Weights of a small mixture-of-experts language model, trained from scratch on English Wikipedia: 64 experts in each of 7 layers.
Below are experts of layer 10 (counted from 0) of a mixture-of-experts language model. Rows are named router (the router's row for the expert), gate (a neuron's input weights, with its number), up (a neuron's input weights, with its number) and show model dimensions 128-255. Each number is 128 + 24 x the weight over its row's rms, rounded and kept within 0 to 255.
Before each expert's rows: "comes after" lists some tokens at least twice as common just before its tokens as in all text. This comes from a sample of Wikipedia text that the model never trained on. Tokens count by the router's weight.

# expert 6
comes after: "\n", ":", ")\n", " of", ";\n", " de"
router [138 168 147 146 150 141 121 109 152 106 127 101 159 134 112 128  88 155 102 124 166 109 100 149 159 162 182 103 140 166 124 133  79 159 120  78 137 122  90 129 117 122 137 132 111 112 101 110 132 142 127 120 118 104  85 104 158 167 105 124 106 123 142  82 120 166 100 143 149 105 110  87 168 131  80  75 133  81 138 107 157 144 122 173 149 105 117 138 143  98 120 116 128 154 123 133 110  95 142 118 159 120 130  97  95 142 139 120 141 151  91 120 166 110 143 148 110 138 104 144 133 162 156 153  90  97 164 124]
gate0 [118 138 130 112 160 146 117 170 156 153 148 119 137 145 140 155 115 130 118  94 141  92 173 137 140 128 103 141 147 155 131 144 130 122  77 105 110 164 115 123 152 152 151 128 137 136 106  97 115  90  73 128 122  98 127  79 117 141  79 122 150 139 125  98  99 144  98  93 120 108  89 113 119 116 124 107 138  93 143 104 147 211 106 110 124 105 132  81  91 129 121  92  98 109 148 135 140 106 165 138 125 160 147 126 143 106 140 117 106 132 132 122 114  98 100 149 153 132 120 118  90 148 154  85 130 159 118 143]
up0 [143 154 119 154 111 134 143 104 131 156 113 123 124 144 127 114 193 160 105 123 176 104 122 136 154 121 101 112 120 145 115 122  99 121 142 107 129 163 118 120 150 105 113 165 131 124 125 131 126 108 113 160 131 123 148 109  98 189 122 102 125 147 137 110 130 122 102 105 133 135 132 138 114 126 168 111 188 133 115 111 115 134 148 132 101 106 202 129 136 114 172 104 100 124 109 147  70 130 140 127 109 164 119 143 138 173 156 109 125 102 133 125 132 129 135 144 119 119 105 126 100 108 109  97 181  97 120 127]

# expert 9
comes after: " a", " the", " with", " of", " for", " in"
router [106 157 121 143 167 171 150 117 127 134 125 104 144 161 124 171 106 169 110 150 169 171 108 110 177 132 155 100 121 156  72 142 121 126 127 129 106 104 122 171 111 145  95 184 142 107 137  91  90 133 127 115 106 101 133 118 140 120 116 180 110 120  99 142 111 157 126 137 206 118  90 138 178 108 108  94 169 122 131 114 136 133 127 144 146 116 121 112 134  85 145 144 145 128 131 129 105 123 160  66 145 100 141 136 125 150 190 152 128 140 103  95 153  79 164 148 155 134 123 111 126 169 101 130 133 102 124  89]
gate0 [116 151 113 115 140 134 126 148 131 140 158 123 110  74 140 105 112 107 100 140 151 139  87 118 171 143 142 148 127  51 134 142 126 123 127 205 177 117 140 129 171 117  83 111 135 126 116 126 105 137 115 153 134 113 157  83 127 150 144  98  72 128 116 120 106 160  82 137 143 136 145  84 130 154 143 105 106  96 134 129 137 126 158 116  88 123  97 147  96 135 147 165  97 177  82 125 150 105 142  98 114 132 165 132 100  62 140 159 145 129 123 124 117 114 170 133 101 178 130 146  94 124 145 153 117 115 139 118]
up0 [116 118  76 133 116 125  97 131 115  99 128  64 123 141 132 101  89 127 129 103 103 113 129 126 108 115 160 107 130 152  92 141 151 114 104 104 129 128 165 132 112 123 154 153 139 119 118 132 147 124 141 135 108 122 156 132 129 103 112 149 130 124 125 124 111  98 121  94  82 140 103 123 169 118 125 143  97 106 122 130  99  76 114 150 115 145 146 149 120 152  94 128 155 113 153 168  89 135 128 153 135 101 135  85 173 159  77 169 169 138 114 143 115  97  92 127 191  91  85  98 157 162 146  77 105 174 111 165]

# expert 25
comes after: " in", " the", " of", " and", " New", " from"
router [114 159 132 134 145 146 135 105 176 123  90 119 153 135  98 129 132 121 121 149 112 154 120 128 137 128 164 113 107 148  96 143 100 148 118 118 110 134 120 138  71 138 124 157 162 112 107 123 103 138 145 105 118 109 128 132 160 121 109 137 111 111  83 112 129 178 140 137 163 122  88 125 139 128 119  81 118 103 133 159 115 124 128 148 149 142  82 140 154 139 117 142 118 128 137 108  97 126 155  51 153  95 146 137 115 144 130 147 148 171 112 106 153 113 152 142 178 142 140 110  92 135 137 154 115 119  82 126]
gate0 [116 123 131 139 135 200  99 147  83 138 173 129 133 100 157 126 112 123 119 111  92 107 152 132 118 129 146 107 124 125 104  95 179 124 117 130 135 104 144 103  69 127 118 108 146 127 136 132 150 133 179 138  93 105 103  89 172 128 132 140 150 153 109  75 134 153 149 105 103 122 141 159 172 129 117  90 141 121  89 116  92 124 160  78 151 115 115 147 123 113  64 128 100 147 106 148 151 163 123 127 148  80 135 133  98 115 135 106 119 139 147 164 117 117 139 119 114 147 146 142 127 188 128 130 101 166 100 135]
up0 [123  96 134 180 114 114 126 187 143 140 111 184 122 152 159 131  85 121  73 116 145 158 128 109  98 163 124 157 180 125  94 141 161 116 171 123  99  89 132 110 106 145 115 125  76 117 120  69 157 151 132  96 145  85 143 140 133 123 133 113 109 149 163 153 100 132 109 131 109 138 122 100 125 127 130 159 125 143 123 123  83  90 111 140 101 160  92  94 147 126 101 142 166 148 107 100 142 137 134 123 106 141 141 143 123 101 152 126 100 130 134 138 120 186 112 164 127 140 137 110 123 112  72 177 132 122 117 103]

# expert 60
comes after: " |", ":", "1", "2", ";", "0"
router [139 128 131 202 144 175 156 142 145  97 114  93 121 139 115 125 125 140 108 138 131 143 100 130 115 141 179  82 133 132  60 120 126 140 149 120 130 118 109 172 116 164 160 192 120 119  99 141  99 155 132 114 136 108 105 118 120  98 145 141 123 115 138 134  84 155 132 148 176 133 111 115 116 134 137 127 177 132 158 147 129 133 114 135 170 102 117 154 144 115 156 123 165 118 164 164  59 126 164 116 156 112 115 125 106 192 197 137 180 138 117  86 133 115 142 146 140 154 130 113 129 147 156 114 139 129 165  97]
gate0 [138 117 124 117 127 117 156  99 124 126 135 129 136 132 163  98 127 131 140 112 119 155 109  90 165 121 140 147 109  74 142 168 105 118 166 102 125 150 112 132 168 159 108 100 175 151 134 153 120 125 131 144 138 109  95 151 122  83 119 111 131 135  69 166 126 108 111 126 144 125  95 166 141 112 151 157 155 125 104 147 153 148 137 150 145 104 123 114 159 130 155 111 116 145 112 125  95 220 163 105  77 170 146 109 147 145 185 149 153 182  92 151 131 128 135 110 140 116 135 137 190 105 106 151 126 113 127 115]
up0 [129 144  83 138 117 140 124 118 140  87 140 115 100 143 109 132 147 100 154 152 134 101 114 146 122 153 126 107 108 132  94 134  87 131  71 100 110  89 117  92 123 103 107 158 117 154 148 105 124  94 104  75 112  84 136 126 180 141 113 157 122 132 143  95 105 168 114 145 141 105 138 101 113 135 104 117 141  96 115 148 100 136 159 103 141 131  74 122  61 130 158 100 121 140 146 108 134  78 143 156 120  94 124 167 126 101  96  80 110 145 115  94 158 150 134 129 112  87  93 114 107 138  78 102 157  73 117 127]

# expert 50
comes after: " of", " and", " for", " in", " with", " to"
router [137 135 124 155 143 160 129 137 139 120 115 113 152 140  95 141 102 143 122 126 148 161  86 136 173 121 167  90 133 136 103 136 101 146 137  98 111 124 137 136 112 159 139 148 148 102 116 123  85 151 137 106 143  82 126 108 158 121  96 149  80  72  93 135 115 135 130 139 192 123 109 134 142 136  77  78 131 112 127 116 149 130 104 140 166 129  94  99 129 103 150 100 147 140 146 143 116 109 137  83 146 107 147 134  91 133 174 163 150 172 100  85 131  86 148 141 131 154 150 118 102 131 119 135 159 112  87 128]
gate0 [148 151 146 135 146 180  95 131  91 131 117 122 119 153 105 157 121 114  79 146 159 146 159  83 122 117 135 120 154 140 132 123 102 116 135  90 158 112 143 105 167 169 113 112 126 135 138  88 128 148 167 103 129 146 146 120 104 122 131 100  86  86 156 113 154 166  92 103 143 127 100  97 122 151 101 121 135 139  99 116 173 142 124 121 119 143 146 161 126 129 181 110  99 139 148 137 102 147 141 132 117 188 145 108 137  90 145 115 138 137 154 120  64 124 121 110 112 116 117 155 149 132  69 137 131 134 112 145]
up0 [178 168 174 139 121 122 153 165 145 122  88 131  93  92 135 141 153  87 104 105 146 109 121  93 141 114 108 103 111 110 135 123 134 150 118 113 184 130 124 103 143 129 119 100 145 105 111 199  61 130 110 111 113 124 131 138 114 112 133 122 126 124 106 132 134 173 158 111 112  93 107  58 139 116 113 169 146  98 186 129 135 170  91 111  98 111 139 145 107 112 175 136 131 151 123 145  97 151 124 104 138 147 168  88 115 145 125 132 117 135 120  75 106 120 119 123  96 124 124 136 119 108 118 174 113 108 140 156]

# expert 26
comes after: " |", ":", "-", " by", "',", " K"
router [133 167 112 144 133 155 126 115 168 125 151 125 173 192 113 142 106 150 109 140 155 131 104 140 125 165 171 106 133 144  93 156 130 152 145 121 134 117 109 133  82 113 164 170 121 124 137 115  93 121 158 105  98 125  87  95 154 156 132 144  81 103 147 114 117 184 164 149 130 113 149 109 144 113 104 117 140 122 161  84 140 113 117 119 139 108 110 107 173 116 167  97 147 132 142 124  84 108 136 113 145 127 103 129 121 168 163 138 131 145 112 126 158 113 169 178 140 132 110 107 139 170 124 145 143 146 140 150]
gate0 [134 101 116 120 142  91 149 132 114 143 120  93 160  88 117 121 107 125 122 131 160 132 133 165 120 141 146 128 116 142  96 107 117 181  59 110 130 108 105 162 159 128 133 133 124  61 161 117  90 146 121 117 101 128 171 128 118  83 143 130 178 122 132  91 130 149 140 105 111 134 138 110 131 118 124 111 117 142 103 185 125 154  93 140  87 167 126 102 122 136 120 126 117  82 133 136 108 131 131 117  94 103 102 148 138 150 163 136 159  92 114 146 178 119 110 122 108 152 133 122 108 157  88 145 116 113 112 145]
up0 [135 143 140 122 138 125 142 134 122 156 115 142  91 198 148 152 180 111 126 118 146  95 112 150  88 125 124 109 149  98 139 106 151 111 129 148 106 121 164  94  84 161 150 110 148 174 132 101 162 110 120 142 139 149 115 151 129 186 144  85 115 123 103 185 135 128  88 114 128 137 101 118 132 144 138 155 139 106 155  76 142 122 170 140 149 130 140 146 141 124 141 139 122 191 137 109  92  97 117 140 126 128 148  95 101 120 151 115 123 144 159 107  94 130 145 107 151 106 107 112 131 103 165 128 135 123 150 104]

# expert 37
comes after: " the", " a", " The", " his", "'s", "The"
router [116 139 140 155 131 156 176 143 169  93 120 103 117 143 147 131 125 158 106 159 144 169  92 123 144 130 133  96 142 146 115 110 119 143 101 117 108 133 133 146  82 145 135 140 135 127 116  84  87 153 160 125 142  98  88 123 182 136  91 163 122 116 108 135 106 164 153 187 168 112  77 121 146 121 107 100 178 106 125 110 147 123 123 140 169 119  78 111 141  95 123 141 172 128 135  98 107 128 141 106 178 110 129 154 146 137 156 109 153 136  84 102 160 115 142 134 153 168 111 114 126 153 140 149 101 114 140 108]
gate0 [119 120 148 143 100 138 152 155 107 151 123  64  73 137 157 149 138 161 138 127 193 129 103 114 126 111 117 121  95 141 107 146 120 131 145 155 171 155 135 102 155 161 133  96 105 124 104 136 125 130  95 127 111 142 139 159 147 117 181 175 133 146 158 153 125 187 127 118 146 109 116 137 100 124 169 169 116 145 144 115 126 174 117 136 126 139 157 162 114 134 136 119 138 188 133 111 169 144 111 133 167 104  96 116 151 116 156 102 183 150 128 129 143 156 129 156 131 132 123 126 167 107 144 132 136  83 127 101]
up0 [160 138 102 140 145 120 152 115 102 132 126 110 115 106 165 152  96 146 102 130 167 129 119 114 133  93 109 106 119 138 131 139 122  84 137 110 159 110 159  92 115 128 144 147 132 159 122 106  94 133 123 135 105 103 152 132  99 137 166 130 150 127 129 142 196  85 114  91 155 136 152 151 128 113 144 133 126 104 117 138 125  94 128 103 127 120 126 109 117 104 119  96 129 141 158 134 128 180 120 116  80 116  98 111 156  99 185  85 124 138  84  96 150 140 122 144 159 162 104 105 130 117  79 145 136 119 137 111]

# expert 2
comes after: " |", ";", ":", "1", "0", "3"
router [126 130 132 163 148 159 171 147 155 132 122 115 129 136 140 126  93 142  84 129 143 137  89 148 128 110 165 101 149 134  96 122 139 113 147 109 131 124  99 168  80 185 144 174  94 110 116 111  78 140 144 107 130 111 121 111 134 112 130 153 139 123 110 104  57 152 156 180 184 132 128  96 147  97 127 122 152 121 169 133 128 138 123 138 156  96 114 141 166 102 148 125 129 131 152 112  88 149 143 104 121 117 112 134 146 169 183 116 173 146 130 125 111  96 152 135 137 143 114 111 103 126 134 139 144 133 144 124]
gate0 [125  47  66 113 138 100 162 116 120 149  83 113 111 138 107  94 135 135  99 142 133 175 170 135 116  96  95 121 123 139 103 170 101 148 134 136 125 100 158 107 124 100 152 101 161 132  95 188 158 138 127 119 146 144 112 107 129 150 111 105 113 135 129 106 128 120 198 146 140  98  96 124 151 135 124 141 128 123 141 160 124 121 146 102 104  99 131 101 123 137 106 114 143 123 167 117 112 153 105 151 139 147 155 115 113 139  91 148 127 107 115 120 131 142 142 134 152 167 126 130 163 129 147 134 117 160 122 104]
up0 [141 131 116 153 101 149 121 105 113 168 160 123 150 100 141 144 151 113 145 131 134 141 111 103 151 120 127 148 120 155 145 104 105 133 141 164  98 131 125 101 125 116 122 162 117 156 155 124 139 166 119 144  89 117 143 164 140 127  99 142 118 169 112 166 122 164 147 124 129 104 105 185  96 144 169 139 118 102 135 110 113 142 172 119  85 120 144 134 137 129 117 124 127 130 130 163 135 127 133 129 173 125 141 120 115 120 173 142  83 105 160 112 128 169  96 115 155 123 147 126  99 109  95 147 104  80 157 156]

# expert 59
comes after: "\n", ")\n", "-", " (", " |\n", "\n\n"
router [148 147 101 139 172 172 172 101 136 130 128  95 135 139 115 178 104 162  86 148 165 147 105 134 163 143 174  94 111 153  65 136 136 102  89  92 103 149 107 147 100 132 141 127 120 112 111 129  76 148 156  85 107 123 100 147 154 158 121 115 121 100 130 109 106 176 123 166 144 109 104  83 133 121 112 103 117 137 127 111 144 139 126 151 155 146  97 145 142 110 140 145 120 165 114 152  81 130 128 109 149 100 184 116 118 152 179 140 109 137  97 100 140  95 127 152 120 161 137 150 110 154 149 134 120 100 141 102]
gate0 [137 138 158 150 160 102 117 144 127 134 104 115 135 100 109 146 128 128 131 137 117 151 131 126 168 114 103  92 143 155 126 132 120 111 128 136 132 108  93 110  86  93 124 150 156 162 154 121 119 101 152 117 116 120 125 112 129 125 124 101 168 154 134 142  99 104 127  91 117 147 104 117  93 119 128 154 154 111  75 109 105 137 132 141 158 125 123 110 113 105 146 144 160 120 139 118 152 152 143 133  96 127 119  80 188 156 105  99 117 121 183 110 122 121 123 106 132  96 145 109 155 103 141 102  90 122  95 138]
up0 [125 121 144 132  89 154 130 127  89 129 146 126 111 148 156 153 148 104 116  91 115  82 113 107 103 102 111 160 131 117 159 167 160 109  80 171 165 152 132 149 127 108 133 115 132 133 118 118 120 124  95 156 124 151  98  86 147 182 127 139 114 124 128 117 119  93 125 159 163  99 146 142 116 160 159 149 169 112 120 126 151 110 134 152 113 191 107 170 138 122 129 107 122 130  91 139 111 116  97 127 156 110 125 187  98 147 128 161 112 150 167 123 126 144 148  97 102 199 117 129  86 131 111  96 161 114  98 148]

# expert 51
comes after: "-", "\n", "\n\n", "|", ";\n", ")\n"
router [141 144 129 140 162 145 168  94 154  91 141 122 155 142 141 165 111 145  83 155 145 166  74 144 199 116 173  90 118 177 113 122 100 106 146 100 109 161 151 162 105 134 165 123 148  98 116 145 108 160 137 112  76  80 143 134 157 145 108 138  78 132  97 102 118 120 119 171 158 152  88  81 118 128 110 131 126 116 119  94 154 119 150 149 150 125 118 127 158 101 119 158 161 193 131 151  92  96 146 116 142 130 152  85 127 150 163 104 141 137  88 121 139  73 124 138 112 161 124 166 145 127 117 160 102  96 129 148]
gate0 [113  95  96 129 111 171 174 111  87 116 137 136 130 109 116 120 144 132 115  70 153 159 108 105 120 102 120 135  64 138  91 158 143 120 114 120 105 122 137 119  73 156 127 106 136 129 124 130  94 136 153 153  71 146  97  92 127 109  82 119 127 133 143 113 108 136 111 132  81 120 164 126 173 128 119 121 134 111 126 145 112 153 103  96 142 176 133 128 148 136 142 140 130 120 127 122  91 152 139 116 132 132 134 123 147 113 145 166 147 136  80  76 113 154 112 117 158 125 139 149 151 118 134 137 108 153 134 130]
up0 [159 137 122 156 179 117  91 136 127 166 127 105 119 151 111 137 110 120 173  84 111 149 165 166 158 126 131  96 148 130 162 124 137 137 151 163  91 141 116 156 178  81 149 153 117 142 135 149 151 136 127 107 154 119 145 120 117 151 158 133 145 129 131 140 146 106 100  98 170 103 114 124  91 167 183 136 121 163 121 113 120 103 125 118 131  75 122 148  99  93  98 101 143 132 132 104 128 142 143 143  94 121 151 123 105  78 108  82 122 119 137 124 145 121 155 132  80 111 125 155 108 104 134 105 162 148 145 114]

# expert 15
comes after: "==", " the", "See", " a", " The", "'s"
router [146 146 125 126 125 170 147 146 156 105 149 106 137 160 108 139 110 149  84 131 150 178  95 132 119 141 139 111 153 169 123 122 101 137 146 114 100 121 127 150 119 138 166 143 124 111 107 109 119 153 163 102 120  99 119 128 169 132 140 133  91  97 120 143 112 171 114 140 182 134  97 100 167 109 107  81 145 121 102 128 159  99 111 123 154 130 127 105 135  89 138 132 169 127 169  93 102 112 148  82 167 111 160 177 139 134 137 117 167 146  81  93 168  95 129 170 144 138 118 122 153 132 129 142 112  93 121  92]
gate0 [110  76 152 134 121 119 127 140  90 127 100 104 147 111 108 145 141 126 100 155 107 106 141 110 156 131 178 125 118 166 103 170 172 117 125 165 126 143 115 141 139 179 191 144 104 142 127 137  99 126 140 122  85 134 130 108 117 145 133 195 173 120  87  98 118 133 160 145 156 120 130 149 149 104  94 135 114 126 185 181 182 136 140 166 126 139 150 132  89 107  95 166 148 119 125 127  92 103 153 123 106 104  85 108 110 129 116 100  86 144 103  96 119 117 130 144 121 108 117 143 111 181 110 167 121 135 173 152]
up0 [149 171 142 153 156 113 136 127 156 140 150 122 117 149  91 115 130 139  99 130 187 142 124 136 130  87 123 135 116 116  89 143  82 132 136 139 125  99  95 112 124  99 121 100 145 173 118  96 134 144 113 160 153 137 138 169 144 146 128 136  93 167 162 120 137 135 119  76 140 127 151 158 150  86 122 113 101 108  88 117  94  92 101  88 144 112 118 138 146 188 152 116 126 137  83 136  95 116  97 141 127 144 134 158 133  75  94 137 155 118 137 147 138 122 160 143  78 138 124 122 110 100 170 116 107 116 150 164]

# expert 48
comes after: " of", " in", " to", " on", " at", " from"
router [114 152 121 142 135 177 128 139 153 125 120 122 134 166 114 140  88 138 105 125 172 132 131 130 156 140 155  71 139 144  72 154 118 118 123 100 119 144 100 141 100 140 153 146 111 141 108 100  98 120 113  82  96  82 122 128 136 107  92 167 108 103  85 115 108 127 134 126 176 103  84 127 127 118  93  87 152  60 136  98 144 144 107 167 167  83  85 115 138  85 107 121 132 150 119 128 123 106 138  60 155  95 164 141 126 148 163 141 124 134 106 107 118 114 154 148 128 141 141 117 124 143 121 122 132 102  94 116]
gate0 [135 115 154 128 167 106 120 122  99 129 150 103 112 130 125 141  82 103 131 140 126 117 104  89 118 154 133 106 152 105 108 139  76 143  89 135 125 153 108 123 155 156 126 135 132 127 102 158 126 134 110 139 119 123 106 130 183 126  94  98 117 128 100 123 119 125 137 116 109 164 136 123 125 134 166 143 108 136 128 126  87 137 138 105 171 130  77 118 145 128 123 141 159 133  69 169 145 131 141 101 128 108  79 109 112 116 101  95 139  91 124 150  74 122 145 130 131 126  90 132 139 122 112 127 114  91 132 113]
up0 [119 138 114 154  77 141 152 136 161 136 111 140 147 120 154 118 150 154 128 130 160 150 138 164 161 110 102 159 111 125 114 146 162 128 163 108 197 132 110 157  84 123 109 143 142 115 180 119 143 163 130 142 152 122 115 109  75  97 124 163 154 131 147 120  93 150  93 149 117  83 127 140 134  87  98  89 140 115 113 104 182  84 120 121 123 142 157 144 111 121 122  80  83 140 179 101 105 123 120 151 127 156 136 106 175 128 160 127 139 155 146 115 158 118 139 131 120 118 120 149 117 140 129 134 121 124 108 141]

# expert 24
comes after: " ", "–", " (", " $", "°", " £"
router [139 166 123 143 147 142 156 104 131 102  97 112 153 138 131 155  91 159  80 139 177 165 105 121 174 155 160  96 138 152 119 107 130 116 110 120 104 101 130 157  93 133 100 167 140 130 131  80 110 132 124 111 111 124 137 139 147  97 132 130 129 112 123 122 114 139 127 179 175 119  93 103 143 118 110  73 149 122 111 107 126 129  99 132 145 121 103 109 148  88 134 142 132 125 117 133  57 132 143  63 152 127 129 116 136 143 158 134 117 150 114  96 168 108 162 138 153 156 149 118 141 163 118 144 148 109 129 108]
gate0 [130 129 183 130 160 111 122 136 173 117 153 137 132 143 135 122 151 148  83 164 135 123 141  90 145 148 152  78 146  90 115 155 143 124 105 114 123 148 150 123  94 101 152  76 120 137 142 150 145 136 124 181 129 145 136 157 124 137 108 157  87  89 143 138 119  90 173 165  90  78 135  65  99 133 114 137 120 134 136 115 157 152 121  92 100 136 132 115 152 119 135 126 111 148 120 144 130  92 126 143 119 157 119 118  84 128 134  96 106 151 110 142  75 128 124 146 180 118 154 174 149 152 157 130 140 162 140 137]
up0 [108 143 142 154 148 112 159 167 137 108  84 131 138 103 115 143 131 163  67  81 104 120 189  96 146 166 127 147 152 148 107 154 112 184  79  76 123 139 107  69 137  98 104 123 139  79 129 123 123 172 162 156 113 103 188 152 108 115  88 166 116 106 135 153 136 141 109 183  80 129 128 136 142  87 113 136 101 108 114 126 155 143 135 126 102 156  97 129 111 123 116 116 145 119  99 162 100 122 160 111 129 150 121 151 138 140 157 110  95  93 175 178 100 138 139 130 135 120 137 169 153 106 108 143 153 100  96 112]

# expert 3
comes after: " |", " (", ";", ":", " \"", " U"
router [103 144 122 149 158 141 147 121 199 152 134 130 151 159  85 139 105 149 138 151 134 129 139 166 166 169 122  73 128 159 110 143 131 126 112 123 113 126  98 144  98 129 159 173 140 130 140 107 103 162 154  98 125 126 104 119 147 159 138 146 105  85 129  88  75 136 129 193 143 103 127 107 131 167 113  92 127 123 144  66 153 121 110 126 144  99 129 112 185 113 172 148 113 146 145 138 108 107 151 104 150 104 123 150 105 163 140 114 141 143  89 116 162 116 134 156 132 134 113 136 114 145 122 126 138 115 138 121]
gate0 [120 122 108 151 125 151 137 150 135 136 151 149 130 146  98 110 144 156 116 116 117 125 146 121 106 153 113 117 119 129 116  95 183 110 109 139 161 169 116 151  55 111 142 183 156 100 125 119 147 140 146  69 151 163 123 121 115 124 144 103 148 105 124 130 103 156 154 120 148 122 117 129 109 122 126 129 138 140 143 141 140 135 125  90 142 105 139 142 119 157 139 142  82 148 138 145 105 145 147 112 123 110 110 110 156  92 110 188  82 117 132 157 106 140 136 100 128 115  85 119 114 133 104 151 134 144 143  70]
up0 [136 139 132  94 146 133 136 154  97 190 123 160 130 115  93 132 155 112 114 141 126 147 117 169 124 149 173 131 133 146 156 100 113 145 122 149 128 116 131 148 104 111 106 133 139 112 141 164 169 147 115 123 196 131 143 120  97 116 140 137  98 137 129 172 105 125 154 158 124 112 140 131 131 131  77 122 144 126 104 173 116 107 134 113 159 110 136 165 152 123 109 112 102 133 116 131 112 122 127 127 161  98 151 136 116 104 100  99 141  66 124 133 118 102 155 144 146 115 133 113 139 122 160 120 150 142 125 139]

# expert 35
comes after: " ", ".\n\n", " (", " |\n\n", "–", " the"
router [144 138 133 121 176 154 121 138 132 136 117 129 123 159  87 148 118 142  93 138 134 168 124 155 148 143 160  89 109 156  83 122 127 116 131 130 103 142 101 168 107 169 148 138 129 147 126  70 104 101 127  96 116  83 121 142 148 129  92 107 135  93 125 128  98 144 124 140 167 114  95 114 139 129 112  62 146 113  98 127 164 122 128 155 144 132 121 136 132  77 116 125 107 138 103 123  68 137 150  98 142 120 145 123 140 132 159 140 112 150 126  88 159 102 170 152 105 135 116 134 101 151 120 140 121  88  78 138]
gate0 [114 114  78 154 146 145 126  85 126 122 110 162 148 166  70 136 118 143  97 128 128 128 145 134 127 154 119 132 159 118 118 109 164 143 122 135 119  97 115 158 118 109 148 155 155 132 116  88 132 133 150 169  87 126 120 131 134 139 118 101 196 128 141 123  96 140 139 130 160 110 103  98 111  99 171 111 137 140 173 154 131 185 124 160 132 112 130 118 150 128  60 105 129 124 128 154 119 141  67 110 119 120 114 134 106 116 129 162 100 120 142 138 126 169 103 113 138 186 134 115 102 164 151 120 129 139 147  70]
up0 [127 114 129 136 144 132 136 160 155 139 110  84 124 146 127 138 111 124 133 144 126 165 119 123 130 115 146 107 121 122 101  73 154 112 101 159 101 120 156 154 117 171 133 150 165 125 123  82  75 104 147 133 146 128 148 144  94 109 139  95 122 146 150 151 113 164 166 152 151 115 137 105 117 138 142 109 179 130 133 154 179 200 132 137 136 151 154 129 132  99 118  90 112 156 128 136 109 152 102 124 100 139 100 143 126  87 121 127 105 101 123 171  98 153  56 146 130 137 131 129 154 100 146 121 107 135 151  71]

# expert 30
comes after: " the", " of", " to", " that", "=", " for"
router [130 163 128 141 132 134 169  83 171  85 103  90 156 132 149 140 131 144 100 166 136 149 106 114 120 145 156  81 143 145 122 111 140 129 113 108 112 126 106 155  89 144 116 150 102  95  81  94  84 154 147 125 132 117 103 125 147 130 121  95  83  59 110  90  94 166 133 143 153 101  98 123 105 131 114 124 130 102 118 137 143 129 122 142 134 116 129  87 130 159 176 119 133 141 144  81 121 128 154  86 161 113 135 108 126 133 139 131 134 151  92 101 141 109 135 146 193 176 130  97 136 132 122 137 139 119 127 118]
gate0 [129 141 127 131 131 106 131 115 133 164 163 105 126  63 165 175 115 165 102 123 138 141 108  98 124 123 128 131 145 108 108 117 145 173 135 143 122 130 143 116 129 123 114 122 145 130 152 114 180 103 142 105 148 138 140 124 121 128 105 128 132  97 147 134 126 140 143  91 153 118 125 173 106 112 171 132 139 149 114 159 120 149 102 162 170 147 104 130 113  99 113 186 130 115 110 125 129 147 147 159 123 109 155 127 147 161 120  99 151 134 119 132 100  99 109 143 118 108  97 104 129 140 170 159 126  78 143 152]
up0 [165 116 145 140 159 115 118 130 108 124 120 120 129 174 107 108 137 116 130 120 121 114 119 135 147 121 101 142 112 115 148 146 113 107 115 111 184 108 164 118 108 117 127 118 121 158 119 137 119 106 102 106 121 131  97 123 100 152 148 133 122 156  86 161 114 140 115 147 117 127 137 109 205 168  88 104  73  96 137  94 114 108 138 122 114 114 134 131 104 141 121 106 142 124 113 157 143 118 102 125 124 108 117 114 132  72 132 123 138 149  93 130 150 127 120 115 134 110 154 107 120 153  70 120 118 121 158 145]

# expert 62
comes after: " |", "|", " in", ";", ":", " October"
router [133 135 119 134 172 142 141 133 146 130 133  97 134 159 100 146 129 157 115 123 128 147 122 127 125 145 152  92 156 142 109 145 142 123 116 107  89 161  99 147 114 144 137 155 140 125 109 135  99 128 144  83 121 109 125 106 126  87 140 138 129 116 119 123 111 138 140 158 187 124 120  96 157 132 109 130 169  97 165 152 153 132 123 133 131 114 145 127 150 126 156 120 136 155 153  97  62 103 158  91 135 121 109 154 163 172 139 130 145 109  96 125 137 139 141 147 142 142 130 127 114 130 134 139 116 119 150 106]
gate0 [107 116 146 117 161 119 141 137  63 156 124 144 149 108 160 127  84 123 132 129 122 171 117 116 146 149 111 142 166 117 138 165 153 129 136 115  68 180 171 124  76 128 176 171 121  70 150 114 152 130 110 151 133 105 128 147 139 110 151 145 149 104 102 118 117 144  65 111 104 127 107 116 139 109 135 166 121 142 106 155 125  90 137 185 118 132 132 129  81 117  86 115 141 114 103 103 152 123 130 117  75 129  94 154 157 120 152 151  89 107 132 148 135 177 134 134 145 117 131 145 130 131 135 170 136  98 139 141]
up0 [160 164 149 140 131 132  91 125 237 124  97 124  75 169 133  94 165 126 129 143 172  96 151 172  93 112 159 107  88 126 125 105 129 152 109 144 135  89  94 109 149  97 104 102 139 173  88 143 130  90 167 118 128 131 132 148 134 145 114 149 138 131 141 139 103 140 171 184 135 161 157 128 120 104 132 117 128  57 133 131 168 164 142  93 115 126 102 141 124 140 188 122 128 135 184 129 130  97 101 127 131 135 117  96 109 161 117 106 130 170 134 133 123  88 126  94  79 168 119 101 140  97 106 111 107 144 130 143]